Below are experts of layer 2 (counted from 0) of a mixture-of-experts language model. Rows are named router (the router's row for the expert) and show model dimensions 0-79. Each number is 50 + 15 x the weight over its row's rms, rounded and kept within 0 to 99.
After each expert's rows: "raises" lists some tokens whose logits its average output raises strongly, later layers aside; "comes after" lists some tokens at least twice as common just before its tokens as in all text. This comes from a sample of Wikipedia text that the model never trained on. Tokens count by the router's weight.

# expert 88
router:32 34 70 54 44 26 19 47 59 71 41 32 63 55 44 49 39 29 76 36 50 46 48 51 49 41 81 59 52 52 54 46 47 58 45 67 64 66 73 43 23 65 36 65 41 46 62 49 48 43 31 80 57 50 72 78 62 79 48 55 57 37 81 55 67 63 58 54 47 22 25 43 72 44 47 49 38 55 74 58
raises: " =\n\n", " were", " and", " –", " of", " as"
comes after: "5", "4", "7", "(s", "6", "3"

# expert 50
router:46 46 71 41 41 44 19 58 55 57 43 58 73 51 77 48 43 37 75 36 49 36 40 50 48 35 76 61 61 35 54 47 77 29 33 41 63 60 33 32 39 36 47 45 51 52 64 63 61 54 39 66 51 53 84 52 59 78 48 36 51 22 58 50 61 79 53 65 46 73 57 63 78 37 58 70 38 52 40 53
raises: "SC", "U", "SA", ".C", "LA", "OT"
comes after: " |", ":", ".", "-", ",", ";"

# expert 39
router:52 18 57 56 66 46 30 45 64 78 47 23 51 32 45 49 65 57 82 52 37 30 80 52 57 50 48 77 60 58 73 72 48 55 53 57 55 55 61 62 27 47 44 39 35 71 80 59 61 47 51 63 42 61 64 59 54 65 60 53 14 22 74 31 68 41 28 43 33 51 46 46 60 42 48 72 62 37 68 59
raises: ").\n", "oi", "ape", "ishes", "ities"
comes after: " ", " —", "0", " Votes", " Yes", " Candidate"

# expert 80
router:65 36 48 34 66 32 41 78 72 51 65 47 47 33 50 48 50 45 76 28 46 39 55 47 49 38 71 63 49 50 59 36 64 54 33 50 71 46 63 39 35 44 47 69 39 67 74 39 55 51 30 61 52 60 70 53 44 66 52 58 39 56 82 49 78 53 57 72 36 34 44 62 73 41 64 56 41 51 66 60
raises: " them", " him", " his", " a", " this", " the"
comes after: " to", " and", " he", " was", " who", " were"

# expert 54
router:66 37 55 44 71 49 16 60 69 59 48 27 55 48 55 54 42 41 58 37 48 42 60 57 52 38 77 53 54 53 38 54 79 51 46 80 69 48 55 54 34 54 39 39 32 81 58 40 49 61 50 52 62 82 59 66 45 66 67 37 35 47 63 52 65 60 41 38 38 45 44 63 62 44 53 54 52 66 60 66
raises: ".\n\n", " |", ".\n", ").\n\n", " |\n\n", ","
comes after: " |", ":", ";", " /", " —;", " on"

# expert 1
router:31 44 57 51 56 47 35 61 79 39 47 33 58 25 60 44 34 54 50 38 58 40 39 49 42 33 59 73 59 64 62 52 51 35 38 64 58 64 65 50 49 48 12 67 38 71 91 60 51 72 37 71 72 77 62 54 41 58 52 81 33 40 79 53 78 69 50 60 47 39 56 43 88 39 52 63 41 44 59 60
raises: "rd", "th", "ther", "OT", "uran"
comes after: " ", "–", ".", " (", "°", "′"

# expert 60
router:43 48 63 54 45 26 47 53 47 68 40 46 58 42 58 51 51 47 74 36 50 40 58 66 35 48 67 54 45 75 62 65 58 49 23 50 61 56 57 25 53 46 60 48 41 75 59 63 45 60 46 55 55 49 68 45 49 87 43 29 46 31 90 45 77 64 52 46 70 45 33 59 60 48 53 58 40 52 50 74
raises: "ois", "ç", "ones", "leg", "sson"
comes after: ".", "3", "2", "1", "4", "5"

# expert 12
router:43 53 45 50 69 52 35 73 53 43 70 24 40 43 67 36 55 36 39 47 53 29 55 58 29 44 38 56 38 38 59 75 54 46 66 74 46 44 76 38 42 75 32 46 31 82 63 50 67 64 37 42 36 51 73 73 50 77 45 53 29 37 98 65 52 39 51 65 55 35 58 32 75 47 68 54 41 52 67 64
raises: "aving", "ann", "ud", "und", "ilt", "il"
comes after: " (", " \"", " a", " the", " and", ".\n\n"

# expert 22
router:30 57 48 53 58 42 54 46 99 54 49 18 43 29 53 52 34 38 67 24 55 41 60 60 70 40 82 42 44 55 54 73 28 35 54 49 80 64 50 20 27 53 57 60 44 65 76 53 54 59 23 56 44 60 68 47 35 57 47 62 39 45 78 73 64 48 52 58 44 36 35 24 87 54 41 59 68 51 68 71
raises: " found", "aving", " entered"
comes after: ".", ",", " where", " that", " when", " and"

# expert 91
router:50 47 70 68 44 52 44 51 62 68 48 44 63 48 46 53 48 30 49 30 53 49 52 44 59 20 77 96 61 77 61 60 48 48 54 35 77 54 52 57 14 51 33 67 44 47 66 42 65 51 37 68 34 58 52 53 55 53 72 43 35 48 72 52 82 54 38 70 36 53 21 48 59 43 66 53 58 51 62 30
raises: " and", ".", ",", ".\n\n", "ing", " into"
comes after: " B", " P", " K", " M", " H", " G"

# expert 93
router:47 55 69 35 58 22 41 61 78 35 59 55 46 45 47 38 23 48 56 59 51 35 52 60 53 45 60 58 19 75 24 63 34 50 47 62 42 79 41 42 16 49 37 53 36 68 62 71 62 62 58 51 63 66 49 59 41 74 68 57 44 43 84 50 52 44 55 47 40 26 23 48 69 58 55 48 44 53 52 36
raises: " ", "=", " the", "-", " \"", " and"
comes after: ".\n\n", "\n\n", " |\n\n", ")\n\n", " also", "==\n"

# expert 8
router:55 28 22 53 55 34 24 66 60 62 49 29 35 50 79 40 69 53 66 53 54 32 52 57 45 49 99 38 36 68 69 37 64 57 26 48 99 65 55 33 61 68 36 46 46 71 55 59 62 65 51 39 58 50 61 68 49 71 64 34 51 25 68 48 42 75 63 52 33 53 41 52 89 56 34 57 35 50 69 50
raises: "-American", "-born", " women"
comes after: " United", " the", ",", " New", " in", " of"

# expert 87
router:58 31 55 53 55 30 54 50 73 62 42 33 79 34 38 51 67 33 53 25 74 13 69 72 52 39 86 67 36 78 53 47 65 53 19 58 68 76 41 24 41 58 63 68 33 62 54 36 54 47 35 50 60 65 54 54 23 51 63 48 14 31 74 57 58 57 49 31 49 47 51 48 79 38 41 68 57 43 58 59
raises: " Japanese", "born", " European", "ly", " year", " edition"
comes after: " the", " a", " The", " his", "'s", " its"

# expert 2
router:67 39 57 41 52 36 31 68 76 63 45 49 57 32 45 45 26 37 73 33 42 42 53 59 46 33 77 64 42 62 50 46 55 65 38 41 78 57 75 36 41 71 60 44 22 68 70 64 49 75 41 79 47 67 64 62 29 79 65 51 56 45 77 62 62 68 74 35 49 38 41 56 66 44 30 54 56 45 66 74
raises: " times", " hundred", "teen", "eenth"
comes after: " a", " and", " the", " as", " with", " was"

# expert 29
router:66 46 35 48 23 56 55 69 46 42 45 50 64 28 50 44 41 47 56 58 49 17 44 62 57 11 99 78 33 60 61 65 57 66 33 32 99 54 51 36 42 46 51 27 54 58 63 47 43 45 48 52 69 61 91 74 33 59 63 65 50 48 65 65 71 40 53 48 50 48 31 57 65 23 47 78 44 50 56 51
raises: "2", "1", " terms", "reat"
comes after: ",", " in", " October", " May", " January", " June"

# expert 51
router:51 40 57 43 67 35 35 75 71 45 43 33 84 41 47 44 28 56 56 48 45 32 50 63 44 50 80 58 66 75 39 79 56 45 53 67 56 46 66 19 25 51 32 67 51 80 65 50 49 57 45 52 61 58 62 75 32 63 63 53 53 38 57 50 59 48 44 63 51 48 46 31 71 43 60 49 31 49 54 57
raises: " same", " latter", " "
comes after: " of", " to", ".", ",", " that", " with"

# expert 15
router:49 58 55 38 53 51 45 47 70 43 62 12 67 40 29 32 31 25 66 41 44 49 36 55 71 38 71 78 45 68 65 50 68 57 61 47 70 45 53 30 35 60 37 68 43 77 53 33 52 42 47 61 43 55 62 60 59 61 53 49 49 38 77 56 76 53 54 53 28 43 40 46 80 42 47 62 23 46 64 72
raises: "eal", "ET", "IT", "OT"
comes after: " (", " \"", ".\n\n", "\n\n", "==", "==="

# expert 70
router:42 34 45 59 61 32 34 48 55 58 42 40 38 62 48 62 40 24 68 28 52 54 61 68 49 59 58 82 39 58 51 59 55 37 49 52 88 49 84 31 42 56 58 53 38 68 53 69 59 59 71 75 61 61 43 54 61 83 53 52 37 57 84 22 47 67 55 54 47 55 29 57 74 44 48 49 46 32 56 59
raises: "sburg", "azar", "ija", "inth", "igan", "jo"
comes after: "9", "1", "8", "3", "5", "7"

# expert 53
router:47 38 49 34 41 61 18 56 41 65 64 53 47 37 73 53 32 33 55 45 61 31 47 60 59 36 72 59 58 62 67 62 49 83 56 47 51 49 44 60 37 33 40 62 36 67 73 49 47 60 45 56 70 57 68 79 20 56 57 74 46 38 77 55 70 52 57 60 42 70 56 29 71 11 48 89 17 65 58 45
raises: "9", "igan", " eth"
comes after: " ", "–", " (", "/", " $", " −"

# expert 47
router:77 42 46 23 48 46 44 54 73 58 56 52 63 26 61 38 27 31 53 52 67 42 47 44 72 21 49 38 65 44 54 55 64 50 37 58 76 51 48 32 55 69 36 66 55 55 59 60 31 77 50 71 57 53 53 68 45 77 72 62 37 53 62 59 72 52 47 68 52 39 43 47 70 44 28 60 44 49 67 66
raises: "'s", "son", " and", " the", ",", "s"
comes after: " |", "-", ",", ".", " by", ":"

# expert 6
router:39 68 67 55 50 29 38 38 64 50 47 46 43 45 64 53 59 49 63 51 61 52 45 63 29 43 72 71 73 64 54 31 68 41 66 31 46 50 71 45 40 42 39 67 57 59 70 67 96 52 50 45 44 59 53 51 59 70 38 63 59 52 84 32 73 42 30 63 47 66 30 45 67 15 65 63 72 52 65 44
raises: "==\n", " call", " and", "==\n\n", " to"
comes after: "==", "===", "See", "Early", " See", "===="

# expert 26
router:48 48 62 53 41 43 57 49 54 56 47 16 54 12 40 38 40 38 62 07 46 25 65 28 57 48 66 74 39 45 54 58 49 58 30 63 51 47 54 16 37 51 29 51 49 49 65 53 75 59 42 60 56 88 62 59 41 52 61 62 32 57 83 37 63 49 56 59 48 23 30 38 56 52 55 85 42 49 69 46
raises: "-P", "-", "1", " and", ".", "er"
comes after: "6", "3", "4", "2", "0", "5"

# expert 5
router:47 29 57 49 58 43 48 51 71 66 41 33 61 58 28 28 31 50 71 26 42 45 37 63 51 32 56 75 69 60 56 69 77 54 49 48 71 65 53 28 37 53 44 59 25 56 69 51 53 43 24 50 50 50 62 65 51 52 55 52 35 27 81 47 58 44 36 47 49 44 31 56 78 56 28 57 41 43 69 49
raises: "ned", "eta", "inated", " Hispanic"
comes after: "1", " |\n", "0", "2", "\n", "9"

# expert 76
router:49 43 52 48 34 38 38 55 76 64 54 50 57 49 45 55 32 39 62 44 54 38 63 59 53 16 64 68 46 42 54 74 67 39 37 50 77 59 71 33 32 63 41 48 41 64 70 58 62 53 28 62 46 54 46 67 49 36 59 38 34 61 85 54 63 56 41 58 36 40 33 50 74 58 36 65 43 40 78 58
raises: "es", "ship", "part", "fish", ".\n\n", " located"
comes after: " the", " The", " his", "'s", " a", "The"

# expert 38
router:53 44 51 33 52 53 41 44 57 45 52 38 51 43 71 25 31 42 51 39 50 38 39 59 57 44 73 47 36 58 52 38 64 43 43 64 71 53 53 42 12 54 41 45 53 75 62 50 48 51 43 64 62 47 50 72 34 55 48 53 54 43 74 46 80 63 51 48 46 56 62 20 67 41 41 67 50 55 65 70
raises: "0", "nd", " producing", "ble", " reasons"
comes after: " ", "–", " (", "^{", "/", " −"

# expert 64
router:61 73 53 50 55 49 53 65 68 64 61 22 70 45 37 45 38 54 71 13 70 37 55 56 59 43 73 50 58 59 51 65 69 38 47 57 67 70 45 51 44 53 47 73 58 65 55 55 64 49 32 60 55 47 58 51 20 50 65 53 47 45 85 37 91 54 42 57 39 37 31 55 69 44 46 62 59 47 65 60
raises: "ac", "and", "nt", "ond", "it", "ied"
comes after: " P", "-", ":", ".", "|", "P"

# expert 45
router:60 20 62 30 66 29 47 37 44 63 30 53 57 21 42 54 41 13 44 47 55 57 33 59 36 43 77 63 89 73 73 52 62 58 49 41 72 47 47 44 40 58 50 60 34 68 68 42 45 74 53 66 71 50 80 87 52 55 48 58 49 43 57 41 66 75 39 45 43 36 43 26 58 47 61 70 66 56 56 56
raises: " In", " He", " During", " and", " (", " It"
comes after: "3", "4", "0", " No", "5", "6"

# expert 30
router:36 37 48 75 64 62 29 43 69 67 71 28 63 25 64 28 37 42 70 38 44 31 41 69 57 50 56 58 67 48 53 56 50 31 68 53 76 57 41 54 43 89 47 40 43 56 69 77 62 53 50 47 66 49 36 75 41 69 56 24 49 29 58 39 42 67 47 74 41 42 44 47 52 42 45 56 39 84 53 51
raises: " latter", " last", " same", " top"
comes after: " of", " in", " at", " on", " for", " to"

# expert 25
router:51 30 56 47 51 26 53 38 64 66 46 15 40 51 29 48 49 27 85 36 52 53 71 65 25 42 58 69 39 54 51 60 59 50 35 38 72 55 68 18 45 39 37 51 50 72 48 57 56 61 54 59 45 52 64 70 42 71 51 51 54 29 88 45 50 73 45 57 48 43 26 70 61 51 45 78 45 36 56 60
raises: "men", "vo", "mit", "min", "kar", "aling"
comes after: "8", "3", "0", "5", "6", "9"

# expert 48
router:23 35 57 49 61 35 46 37 68 59 40 24 63 66 68 43 56 44 54 27 43 29 44 59 48 47 64 64 55 47 49 36 55 36 42 67 80 54 77 06 33 58 34 58 43 65 70 58 64 65 12 45 40 54 44 62 55 70 44 53 38 65 80 55 99 75 50 49 50 72 45 46 63 44 45 74 65 63 54 61
raises: "xt", "nd", "nam", "rd", "road"
comes after: " ", " |", "°", "7", "8", "6"

# expert 49
router:32 38 59 40 55 30 37 55 75 50 65 51 60 31 74 48 57 45 59 36 59 32 59 68 42 47 63 62 69 47 60 62 59 54 51 56 70 43 68 36 19 44 42 52 45 60 69 67 57 50 57 38 48 66 55 75 42 56 44 62 32 55 71 52 64 51 53 60 30 45 47 46 82 37 40 54 48 42 62 51
raises: "th", "ay", "se", "aw", "ares", "inth"
comes after: " ", "1", "9", " (", "–", "2"

# expert 21
router:35 53 39 31 39 23 45 63 74 48 61 31 56 51 58 36 50 54 63 55 55 54 41 45 50 44 46 75 49 64 60 51 42 45 58 55 70 28 73 09 19 64 47 44 29 69 80 58 38 49 22 52 63 47 57 52 36 76 57 57 55 27 70 41 51 59 55 50 51 48 39 38 58 44 33 69 47 29 75 51
raises: " his", " their", " the", " by", " him", " these"
comes after: " was", " were", " is", " be", " he", " been"

# expert 61
router:55 60 45 58 37 38 51 58 69 62 66 62 74 48 60 52 19 40 82 44 44 21 49 58 22 61 62 66 37 74 52 58 49 65 38 56 67 53 66 45 41 34 40 66 55 65 53 55 84 89 61 55 68 69 43 55 59 69 52 62 35 43 75 53 59 61 39 51 34 58 51 66 63 60 42 64 51 56 70 44
raises: " she", " they", " involved"
comes after: ",", ".", " that", " of", ".\n\n", " announced"

# expert 34
router:40 42 52 59 46 40 42 69 60 62 33 25 45 58 39 41 57 35 85 32 45 56 60 60 48 53 68 59 39 48 67 50 57 57 49 61 73 59 63 39 39 36 60 62 38 48 65 70 53 56 26 63 37 74 57 66 51 68 59 35 31 22 80 43 74 60 26 49 58 46 54 46 73 47 72 69 50 49 66 68
raises: "ington", "lin", " of", "ies", "ings"
comes after: " a", " was", " were", "-", " is", " as"

# expert 41
router:44 59 86 63 70 48 31 49 43 48 50 37 48 18 72 63 18 27 61 28 58 40 60 69 35 35 82 75 62 61 80 56 62 32 49 69 61 44 58 31 37 44 28 52 39 45 68 47 60 65 57 75 44 40 56 60 39 69 67 47 34 31 53 58 60 72 35 36 54 61 38 29 73 31 34 56 41 50 65 63
raises: " ", " more", " part"
comes after: " is", " as", " with", " was", " in", ","

# expert 28
router:67 60 34 47 41 42 25 55 47 42 62 32 70 49 49 45 34 59 62 38 34 32 25 43 35 41 65 80 63 63 28 72 46 57 45 51 44 39 62 63 39 24 33 63 47 73 84 44 58 50 33 69 67 63 77 82 46 64 51 57 54 48 67 55 48 57 65 63 54 44 42 42 49 50 37 59 34 36 75 42
raises: " others", " the", " other", " she", " its", " was"
comes after: ",", " such", " known", " well", ")", " served"

# expert 74
router:57 47 56 46 44 43 47 66 69 52 47 43 62 44 48 37 34 67 79 21 58 54 59 43 62 36 65 66 61 56 68 57 46 56 41 53 84 46 62 20 46 49 33 67 18 49 68 64 60 54 21 56 48 64 68 51 45 48 44 52 45 42 82 57 67 47 40 64 42 52 46 60 61 53 48 52 57 45 77 60
raises: ":", " :", "\"\n", "==\n", "\n", "===\n\n"
comes after: " |", " on", " in", ":", "6", " In"

# expert 65
router:37 43 50 48 36 50 37 65 60 55 52 35 68 46 46 51 34 53 76 43 49 39 37 66 56 17 54 83 43 65 76 53 57 39 57 61 70 69 68 00 41 48 44 44 51 58 69 50 59 62 47 66 65 59 52 62 55 52 60 62 41 45 74 41 56 65 65 46 44 53 32 42 69 22 49 68 44 39 69 35
raises: "any", " prevent", "Gls", "run", "den"
comes after: "9", "/", " December", " February", " September", " April"

# expert 20
router:27 54 64 54 52 45 23 56 61 47 56 33 52 61 60 65 23 38 76 45 50 55 47 49 46 44 89 80 42 57 36 40 72 46 70 68 82 52 55 52 34 53 38 61 55 73 54 50 51 49 35 72 67 59 54 61 33 52 53 38 59 43 69 51 71 58 56 56 29 50 29 39 65 32 35 57 37 52 46 58
raises: "2", "1", "5", "3", "4", "6"
comes after: "|", "-", "\n", "SI", "born", "'\n"

# expert 55
router:27 53 62 48 46 48 61 32 65 53 43 33 56 35 45 44 38 50 76 48 49 56 55 61 54 38 71 72 63 58 63 50 35 31 24 47 69 56 82 26 55 36 44 66 42 55 52 61 65 75 39 49 56 62 47 68 40 60 52 59 48 53 69 38 92 49 48 75 66 61 36 48 71 53 51 82 40 46 63 62
raises: "0", "1", "2", "3", "7", "8"
comes after: " |", ";", " –", " /", " ?", " ×"

# expert 16
router:46 43 52 29 41 31 24 33 78 56 41 28 55 63 65 18 35 46 78 28 36 54 64 54 52 42 57 52 52 47 59 61 39 33 31 65 68 63 61 47 13 48 44 84 34 69 66 47 56 69 14 47 36 57 67 38 40 56 34 50 42 51 81 66 49 45 46 47 61 23 51 54 75 43 50 58 50 28 63 57
raises: "m", "man", "l", "lon"
comes after: ".", ".\n\n", " |", ":", " \"", "-"

# expert 84
router:50 35 55 46 23 37 45 70 64 41 57 39 56 47 39 24 49 47 64 38 38 51 50 65 65 20 74 54 41 52 50 44 71 69 32 44 62 79 65 31 41 48 36 52 44 50 83 49 48 66 19 51 57 55 72 74 52 41 54 64 49 24 70 51 50 68 56 53 46 61 39 59 52 50 36 54 42 34 74 64
raises: " and", " (", " –", ",", " of", " |"
comes after: " of", " in", " and", " National", " World", " Grand"

# expert 13
router:51 45 48 59 62 33 45 62 65 72 56 43 63 50 56 46 39 52 68 25 62 35 63 58 44 41 81 55 57 41 35 59 50 41 42 64 68 34 76 29 30 46 30 56 39 74 85 64 69 77 22 50 55 74 59 65 58 58 63 59 45 36 77 56 59 69 49 51 54 47 39 38 82 31 36 52 26 70 83 64
raises: "fully", "ered", "-offs", "-off", "if", "ently"
comes after: " a", " and", ",", " to", " an", " ("